Experts of a small language model.
Experts: 32 GeGLU neurons an expert, a softmax router.
Training: 526M tokens, 8563 steps.
Below are experts of layer 4 (counted from 0) of a mixture-of-experts language model. Rows are named gate (a neuron's input weights, with its number), up (a neuron's input weights, with its number) and show model dimensions 0-191. Each number is 128 + 32 x the weight over its row's rms, rounded and kept within 0 to 255.
Before each expert's rows: "comes after" lists some tokens at least twice as common just before its tokens as in all text. This comes from a sample of Wikipedia text that the model never trained on. Tokens count by the router's weight.

# expert 75
comes after: " |", "|", " s", " the", " S", " Is"
gate0 [184 139 168 104 127 129  95 123 134 144 121 140 171 173 124 122  92 128 162  99 138 116 164 155 147 130 217 116 156  89 134 148 141  95 110 125 158 104 119 157 101 137  97 110 125 135 117  94  98 179 129 122 170 143 158 166 127 125 129 130 127 141 121 120 144 136 138  79 121 169  90  94 163 155 124 121 124 155 110 192 107 178 226 148 182  81 152 154 177 182  78 170   3  98  91 158 161 174 113 116  51 184 102 134 112 118 109  89 146  88 165 117  83 182 154  97 154 110 176  94  74 150 105 123 143 140  99  95  98 152  80 135 127 148 155  84  78 155 154 120  66 146  99 124  99  91 158 121 139 190 175 117 119  80 150  73 120  86 130 146 144 140 144 123 174  96  87 124 166 159 105 100 133 114 143 123  93 124 102 177 100 147 120 117 184  98 100 131 116 142 157 119]
up0 [135  84  43 148 114 127 148 138 126 116 131  90 103  88 108 135 181 160 145 161 132 178 105 133 113 109 137 105 113 135 139 143 117 164 125 153 138 155 142  85 122  91 174 155 163  95 108 157 154 106 102 147 115 138 135 117 105  63 109 107 120 138 192 106 120 131  89 224 125  84 147 123 107  62  74 147 171 129 137  95 158 119 132 139  71 146 101 109  96  76 168  97 220 140 131 140 139 133 132 114 183  95 162  66 142 127 175 113  64 165 131 134 121  55 129 154 116 154 129 136 137 135 161 174 123 156 155 148 184 122 164 149 123  78 111 154 177 103 123  99 174 102 188 102 138 158  89 127  75  69  65 161 138 146 157 162 151 190 107  93 135 108 116 141  98 143 189 141  97  97 129 195  91 160  98 123 133 130 169 141 171 174 117 142 102 167 100 150 196 125 111 140]

# expert 194
comes after: " the", " a", "'s", " his", " The", " of"
gate0 [164 134  85 138 112 189 185 115 121 124 160 113 191 108 112 163 139 114 138 168 162 122 128 178 121  65 143 108 144 149 164 103 112  71 159 142 127 104 146 102 114 123 188  90 138 162 129  60  85 118  91 142 136 208 138 113 118 144 195 131 119 144 161  89 124  99 128 164  92  89 127 100 156 131 182 151 117 115  70 177  76 138 126 114  84 126  99 135 197 163  93 145 179  97 133 128 144 109 137  68 146 162 149 133 181  72 127 152 101 134 116 130 154 187 108 190 140 116 124 109 143 120 101 139 119  88  56 216 126 105 137  96 107 129 159 117 144  75  73 120 150 116  97 134 125 161  98 103 160 122 125 123 171 144 154 101 123 130 179 185 132 150  96 142 121 109  52  92 144 132 117 114 157 189 103 159 151 134 138 160 121 168 133 186  94  71 187 131 186 129 122 156]
up0 [ 75 154 115 195 156 112 100 147  98 149 188 147 130 135  94 212 180 123  91 133  87 174  37 117 165 154 112 173 113 182 159  99  74 130 139 138 126 148 161 170  88 123 121 160 100  91  98 174 111 121 149 126 195 131 178 142 150 115  97 111 114 122  93 176 120 169 154 184  69 165 154 162 184 122  82 134 107 134 173 125 138 160 141 123 147 124 114 136  95 135 153 106 119 179 136  93 111 159 147 197 124 105 100 142 141 105  36 147 104  75 134 134 118 148 132  83 148 120 171 117 114 148 117 113  82 118 143  76 103  74 147 109  95 101 156 128 151 115 119 115 173 126 112 151 128 133 114 139 135 169 194  75  89 119  94 126 170 126 151 150  86 152 166 138 158 209 117 125  71 115 152  83 142 170 112 131 144 105  94 143 161  95  77  86 105 150 107 118 135 115 177  87]

# expert 12
comes after: " ", " 0", " 1", "%", ")", " —"
gate0 [130  83 123  54 129 108 132 100  91 123 134  93  92 116 126 127 109 161 150 133 108 137  90  78 128 150  88 116 138 152 128 183 132 108 121 133 136 144  90 118 150  85 143 190  85 132 144 109 106  73 130 120 146 156 106 154 187 122 106 117 107 144 143 140 114 118  82 104 189 205 184 102 124 113  96 122 149 100 165 180  75 117 145 168  95  74 153  79 159 100 103 168 141 180 195 181 122 111 181  75  85 136 122 159 159 113 140 111 118 140 143 126 115 129 130 169 132 173 101 107 137 116 112  86 162 149 118 153 108 140 111 131  98 146 162 147 145 164 160  74 143 128 177  95 132  75 203  82  88 109 141  58 134  98 137 161 158 131  92  85  65  64  76 112 145 114 146 154 124  38  52 158 136 178 119 103 143 123 154 108 135 111 120 111 123  90 190 105  80 160 138  90]
up0 [132 148 117 207  95 169 109  99 149 140 104 110 166 182  88 147 155  79 129 121 146 161 145 156  97  93 154 125 134  81 100 103 141 181 120 131 132 107 145 167 150 157  96  37 173 130 135 122 175 197 126 121 113  89 117 110  76 136  82 142 142 146 115 114 124 160 118 116  83  84  46 140 132 159 150 173 125 119  38 138 235 170 154  86 152 166 101 168  96 125 159  54 132  82  63 118 159 124  91 146 149 137 137 118  90 101 122 118 136 140  80  99 136  54 120 153 165  85 151 182  90 159 104 144  83 123 151 127 146 152 150 132 123 134 112 103 190 117 133  98 125 171 157 130 122 194  74 128 134 129 136 157 139 112 118  85 112 129 167 111 179 133 152 125 125 152 100  99 104 186 153  98 130  82 147  98 102 155 141 125 148 155  93 153 131 123 105 134 168  76  97 138]

# expert 27
comes after: " ", ")", " —", "%", "5", "6"
gate0 [ 77 112  68 163  86 157 155 159 142 119 150  95  74 159 176 101 166 171 168  88 139 151  61 149 159 109 164 149 107  63 155 100 118 118  92 157 142 102 136  83  80  90 163  82 142 149 131  84 140  79 104 112 168 122 123 143 146  90  88 143 132 139 145 158  99 115  89 150 156 114 114  66  85 152  74 107  88 136 126 120 114 115 135 129 157 128 164 151 119  81 103 165 123 133 140  64 135 161 123 143 102  84  98  93 145 115 125 176 141 155 150 102  93 182 172  87  83 162 160 116 111 119 106  93 107 153 155 139 147 112 137 116  95  90 141 134 138 109 211 102  91 169 133 129 179 163  96 160 154 203 105  63 148 111 187 158 120 111  85 130 111 109 149 145 123 141 175 172 125 144 159  94 136 168 167  72  95  63 127  90 163 150 134 135 164 176 130 162  51 148  86 136]
up0 [109 152 138 112  72 146 156 142  37 129 152  92  75  91 185 106 159 139 122  95 179 102 135 118 125 118 124 104  96  73 139 137  90  91 174  93  59 177 205  77 135  92 120  87 161 196 111  96 146 143 142 157 160 146 141 139 119 123 165 105 169 159 109 168  85 136 103 104 168 124  91 119 118 134 139 115 115 158  83 110 114 100 106 110 111 189 107 160 156 135  89 164  99 144 151  72 101  80 112 111 104  97  89 107 123  69 106 129 137 133 210  94 109 136 182 157 114  94 108 136  61 138 140 110 113 138  57 147 150 129 192 172 140  97 113 144 134 112 177 164 125 128 171 148 135 137 164 160 159 124 125 125 146 127 153 168 116 164 106 128 183 149 114 116 110 147 191 110 145 127  87  61 179 129 151 134 119 160 175 166 130  63 124 191 112 149 113 143 106 125 160 175]

# expert 33
comes after: " s", "s", " S", " is", "es", "ass"
gate0 [207 116 123 172 125 135 106 128  97 154 125 132 137 102 142 183  95  35 135 144 116 155 102 116  85 122 101 169 106  85 112 111 133  84 164 107  48 115 126 106 184 116 156 185  90 142 128 165 110 117 119 107 109 126 136 154 198  91 137 128  95 134 123 106 153 150 129  85 114 192 145 142 159  97 140 112 111 116 134 104  86 161  78 102  87  78 123 144 121 104 107 146 128 131 112 133 131 107 156 119 128 125 135 159  96 139 178 143 127 113 158  66 184 159 164 103 156 140 117 111 110 110 151 142 148 173 145 180 145 144  83 186 112 150 100 146 123 147 142 100 139 102 170 180 148 159  77 180 172 161 128 128 169  99 143  70 210 180 108 146  92 108  80 171 114 139 137 170 149 153  97  53 114  64 143 116 136 178  98 132 153  86  43 169 165 167 148 151  86 171 150 131]
up0 [ 71 118 167 134 151  95 174 139 142 120 171 119 142 136 109 112 184 191 137  68 118 109 124 153 151 148 113 147 144 161 134 114 121 173  98 133 200 159 147 112 128 126 177  11 125 138  88 107 109 121 114  85 158 103  85 126  45 172 119  86 173 172 130 106 115 144 169 137 130 109  97 116 139 130 100 112 154 149 119  88 159 161 162 205 131 188 149  98 114 168 179 109 142 159 109 102 165 103 145 163 101 174 140  61 153 147 106  93 136 116  64 157 124 103 143 156 119  96 132 126 106 115  96  96 136 107 102 115 105 201  98 121 102 147 113 136 125 163 106 145 125 143  94  87 108 158 172 124 118 115 185 125  64 105  68 135 130 118 175 109 121 128 140 105 144 115 151  64 143 130 150 226 149 148 128 160 164 192  86 101 150 144 181 125 151 158  99  98 177 128 105 134]

# expert 223
comes after: " B", " C", " P", " b", " F", " c"
gate0 [145 166 172 128 162 106 131 183  81 184  84  59 143 167 121 154 107 151 108 130 118 169 132 184 145 186 131  82 107  90 133 113 181  98 101  99 150 148 102 181 102  80 124 141 159 162 106 136 138  84 130 117 105 123 186 142 122  72 109 114 116 100  95  78 161 106 112  70 160 113 115 110 162 144 143 129  68 129 220  83 188 104 133 129  95 178 103 105  90 102 129 176 195 130 158 185 124 151 136  89 118  71 113  73 114 143 146 144 129 131 114 121 131 161 121 174 114  97 104 145 108 106 172 119 180 145 129 141 150 142  78  91 143 160  87 165 132 131 101 128 119 133 139 136 134 115 100 139 142 121 113 152 124 126  84  66 162 129 145 136 104 160 135 119 162 109 176 125 181 118 152 128  84 108 124 112 176 159 149 105  92 120 180  64 101  43 124 133 104 205  99  57]
up0 [114 185 169 134 131 112 112 132 148  91 172  69 142 152  96  63 121 167 156  85  61 126 166 133 135 102 125 150 119 118 126 127 119  92 159 143 120 163 132 191  79 115 151 173 164 113  94  96 180 115 144 151 110  96 132 101  78  30 162 126 118 117  63 128 197 125 109  80 151  61  61 178 131 146 128 128 103  95  75 159  57 110 119 129 100 174 140  86  98 179 147 196 149 130 124 109 125 134  61 100 183 138 151  91 126 159 146 125 108 123 109 115 138 128  96  90 112 128 132 190  95 150 147 122 128 141 145 119 107 106  78 115 112 144 134 141 169 121 142 168 119 145  90 131 146  95  88 118 158  87 136 130  97 129 116 107 139  65 153 183 125 150 186 125 146 120 193  93 147 162 107 104  92 121 112  97 129 149 196 100 185 120 129 133 163 148 125 200 154 165 129  87]

# expert 112
comes after: "h", "ar", "an", "ah", "ay", "am"
gate0 [118 132 153 152 144 167 187 100 101  92 157 117 135 100  88 120  98  99 136 122  94 122  63 171 161 139 145 117 106 101 127 151  99  90 126 111 125 166 151 153 153  55  76 178 161 157 137 142 144 172  99  85 131 143 177 106 167 128 122  76 157 145 125 142 167 130 143 102 138 195 119  87 101 118 103  94 177  82 144 123 108 107 113 134 152  87 182  67  96 135 129  97 133 124 197 236 191 148 140 115 174 137 160 112 180 184  70 123 117 121  53 148 122 160  93  93 122  93 166 136 172 146 114 132  96  80 151 123 152 100 126  79 151 122 119 135 175 109 113 127 121 138 111 144 175 123 135 127 164 172 103 116 143 173 172 107 159 151  97 103 146 114  98  92 154 115 139 205 109 145 149 129 190 131  74 117  85  73 138 107 147  93 158 166  99  70 149  86 164  85 119 136]
up0 [129  97  63 128 146  83 121 134 127 168 139 158 169 116 166 121 176 142 145 155 103 162 178 131 145 126 161  91 132 176  75  85 106 139 170 138 112 132 158 170 130 164 123 116 147 119 107 104 127 134 133 135 184 160 105 139 119 170 158 139 117 107 153 186  90 153 143 113  67  93 115 112 226 119 172 140 120 169 111 125 147 126 118 126 154 124  50 177 177 120 116 162 139 181 120 100  76  99 139 121 139 133  71 138 108  84 126 159  75 138 181 172 142  64 154 159 117 159 104 154 114 119 120 140 106 176 125 155 102 144 145 154  89 119 131 123 197 152 112  66 194 116 130 120 111  98  94 145  74  93  96 143 150 161 151 130 143  67  84 133 101 152 237 129 145 190 170 107 135  77  88 127  96 108 119 169 148 174  78 127 110 158 160 168 106 164 112 114 166 160 145  95]

# expert 10
comes after: " P", " C", " L", " O", " S", " D"
gate0 [100 125 187 149 153  84 170 119 187 140 114 135 192 130 144 163 106 105 111 141 134 135 121 138 106 115 124 139 144 153 141 125 158 203 124  79  98  67 166 124 208 153 122 104 151  93 109 135 128 128 122 150 147 135 168 144 133 148  99 128 129 109  92  64 140 108 174  41 118 150 127 185 109 120  95 117 157 243 153  88  87 134  99 101 150 154  97 125 142 114 125 190  98 135 133 164 110 139 136 135 129 161 116 135 107 126 117 103 114 110  90 164 105 128 146 172 152 173 156 144 105 162 221 106 118 140 172 100 117 112  76 109 139 140 106 175  82 105  18 110 164 152 124 173 133 139 149  50 180 179 199 201 134 120 153 108 159 127 112 155 161 114 154  74 115 146 141 131 110 120 165 159 127 168 117 122 141  96  86 104 128 112 145 122 177 123 127 100 113 148 111 139]
up0 [138 162  68  74  85 155 107 113  72 104 115 129  73 124  82  84 136 132 143  84 123 136 146 144 207 168 119 118 104 110 142 141 108  51 137 160 143 169  99 106  72 163 131 159 125 182 139 122 126 146 147  69 128 110  88 133 157 149 154 148 100 164 182 176 119 144 119 220 120 148 109  66 154 135 136 117  71  44 119 149 160 130 157 110 127 119 163 139 110 150 130  92 139  84 100 113 112 103  94 120 132  91 132 127 130 117 168 183 123 128 208 113 165 141 100  96 117 129 142 131 185  64  44 133 162 145  94 137 152 162 177 139 104 125 160  88 155 136 180 140  78  98 128 102 125 125 110 194 104 101  94  43 152 140  86 131 106 163 160  95  89 127 131 170 127 113 125 140 125 125 111  96 122  71  84 107  92 168 135 164 114 132 149 115 139 108 140 184 158 118 161 107]

# expert 73
comes after: "m", " C", " c", " M", " m", "c"
gate0 [ 68 125 135  98  98 118 118 147 146  65 158 128 105  73 165 163 161 116 166 168  97 172 161 101 166 194 100 140 117 161 105  68 134 162 165 120 125 106 154  99 144 139 128 130  86 124 155 133  83 139 109 107  95 103 135  73 132 122 149  97  93 101 162 195 143 127 164 150 144 122 151 135 207 126 176 120 173 101 150 110 179 154  94 138 112 110 117 101 167 110 131 128  99 199 120 118 119 114 117 102 145 156 177 124 138 143  77 197  86 112 120 172  98 133 142 162 129  69 139 132 116 119 118 119 118  77 117  88 115 171 133 120 161 170 130 142 132 176 118 151 115 115 115  83  88 163  74  73 110  79  51 111 126 165 181 132 111 104 142 103 173 149 167 107 169 211  78 148 184 115 139 129 150 160 173 197 139  97 127  70  88 186 150 133 110 158 137 112 152 168 176 117]
up0 [ 74 181  91 132  82 111 126 164 138 164 185 113 118 178 113 104 121 129 163 124 133 131 180 113 206 169 131 127  87 145 133 104 107 113  46 148 142 102 177 165 158 115 111 127  53 163 147 207 155 129  99 157 168 169 142 113 125 185 177 100 154 133 102 157 125 135 125 109 141 133  87  96 115 139 145  90 150 136 102  96 129 135 187 119 102 105 158  85 125 135 113 151 124 159 123 177 164  38 154 167 102 185 139 159 179 115 109 136  97 153 162 192 160 140 103 120 116 158  95 165 143 139 136  99  96  93  77 191 161 143  92 107 115 159 152 129 135 141 152 114 184 140 147  62 128 106 133 101 118 145 164 172  94  97 144  62 118 107  91 112  51 126 103  85 108 127 122  85  97  72 107  69 117  96  74 116 108 155 134 106 119 146  95 123 139 149  89 168 129 163 154 152]

# expert 203
comes after: " the", "-", " a", " (", " an", "'s"
gate0 [ 91 122 138  74 194 127 129 158  96 100  94 137 152 126 106 126 102  81 126 119 155  82 124 174 135 101 109  91 199  85 166 108 155 108  95 168 100  98 104  97  68 196 102 148 156 105 113 151 111 142  91 165 123 118 165 146 141  87 202 136 153 180  57  67 135 151 148  67 144 169 128 187 114 162 117 128  77 211  93 147 147 167 139 110 145  96 112 116 169 159 112 121 155 133  71 177 139 125 146 160 100 170 113 158 101  93 101  93 149  99  98 110 115 131 100 124 134 148 172  53 230  81 102  89 109 121 134 101 151 155 114 124 127 140 122 106 167 104 101 123 108 137 124 104  91 144  99 112 167 162 114  75  85 108  83  91 167 147 162 164 138 133 152 146 124 168 169 108 114 130  98  21 143 100 164 110 114 115  91 124 114 116 139 114 161 127 121 107 140 135 122 115]
up0 [164 142  89 140 116 152 107 144 122 116  77 145 167 144 122 118 102 120 125 135 159  87 115 106 162 102 126 117 114 174 150 110 226 136 136 147  62  91 138 125 110 177 150 105 137 150 124 126 153 127 118 105 109 116 158 155 126 130 131 108 116 152  52  77 179 127 145  72 136 204  77 140 108 108 151 105  40 206  91 143 142 127 111 102  91 127 176 129 189 152 159 105 123 198 133 171 107 146 133 161 124 132 157 123  79 100  91  85 115 158 173 134 149 140 103  84 166 112 151 132 167 112  97  63 171 112 156 103 152 109 125 175 109 173 105 110 187 133 109  65  76 104  88 155  98  94 125  97 146 152 158  73 102  79 106 167 171 146 123 109 120 104 172 118 129 127 183 139 105  76 103 117 127 140 136  59 103 138  75 129 147 102 123 130 145 137 159  42 149 183 108 109]

# expert 35
comes after: " ", ")", "\n", "7", "8", "4"
gate0 [120 200 114 126 156 136 132 134 217 110 115  56 134  37  73 104  94  81 116  97 117 112 157 122 109 144 110 117 119 113 133 132 111 109 153 153 117 118 142 163 149 116 117 124 102 183  90 124 118 150 105 134 143 136 115  98 139 159 119 171 144 106 179 138  95 178  86  67  92 138 126  81  94 143 164  85  95 126 129  99  97 128 101 129  82 117  96 138 168  88 137 124 118 117 116  79 180 105 153  89 148 183 155 111 162  83 136 118  90  61 132 131 146 130 187 113 169 115 104 167 176 141 116 132 167 216 155 157 145 100 126 177  90 193 124 160 111 153 127 160 109 146 156 194 129 190 142 152 130  80  94  39 148 180 121 116 114 138 150 120 177 115 105 133 121 132  92 151 165 174 105 138 113  74 123 129 137 142 154 116  69 200 173 147 117 127 146  79  89 150 131 160]
up0 [149 157  78  69 103  90 130 139 170 141  99 120 128 147  93 142 135 142 108 168 128 103 185 103 137 142 124  65 153 143 133  89 148 163 134 124  99 191 195 139 139  63 119  74 114 156 149 101 127 109 108 120 165 113 134 106 124 184 138 108 143 120  74 138 160 135 122 122  41 173 152 105 126  84  96  82 160 156 129  96 141 123 177 155  66 145 129 112 161 108 206 140 129 122 181 157 134 114 122 104 179 139 146 111 158 127 137 102 140  90 101 180 137 168 138  32 147 127 100 150 156 158  98 116 149 179 162 106 110  98 114  91 121  92 181 137 109 214  99 107 187 137 143 123  78  86  95 104 139  88 113  74 150 130 140  91 106 101 107 136 146 168 112 165 115 112 209 121 133 146 119  91 166 140  65 111 170 135  93  97 134 190 169  80  97 105 152 156 108 100 129 131]

# expert 202
comes after: "l", "ol", "al", "ar", "an", "ul"
gate0 [ 97 132 115 121 107 121 191  69 127 151 163 130 138 221  53 110 120 143 167 132 110 133  70  75 116 135 143 157 106 150 120 171 127 132  81 125 169 115 119 137 191  92 118  94 143 193 110 125 185  70 148 114 134 188 135 161 103 139  97 101 129 141 230 164 176  95 110 176 115 112 152 157 119 197 102  94 175  79 134 152 100 103 125  85 112 146 134 162 127 144  72 121  82 105 145 178 172 142  66  72 155 115 151 140 140 138 139 154 112 185 175 145 130 133 121 136 146 101 152 122 135  85 122 122 113 114 164 114 150 145  87  70 161 175 128 106 149 160 126 129 127  76  96  66 121 142 124 118 149 105 122 125  98 156 122 172 126 146  87 122 137 117  99 148 113 123 175 121 153 109 145 101  90  91  33 131  86 107 157 144  70  81 148 155 144 153  70 160 131 138 107 146]
up0 [ 91 164 175 102 191 167  86 103 170 197 150 102 121 157 180 163  84  87 149  57 165 116 140 107 144 188 128 147 103 133  85 135 157 128 143 132 107 164  75 110 149 132 144  41 114 101  89 159 108 200 156 221 119  60 191  81 145 116 135 145  98 169  80 186 101 144 155 114 167 129 102 157 132 120 114  91 146 157 112  92 116 108 122 110  95  97 134  84 113  84 112 152 115 164  65 113 110 105 123 140 153 213 110  88 138  99 102 112 134  58 116 118 126 121 162 158 138 163 121 121 120 122 104 146 117 184 148 136 151 151 158  95 151 102  98 139 106 145 133  70 101 118 150 172 128  96 144 152 118  95 179 140 132 139  86  81  99 144  86  90 157 109 144 135 117 170 162 151 118 147 152 151 145 114 159 108 140  96 110 129 168 155 135 117 147  97  82  69 157 132 175 170]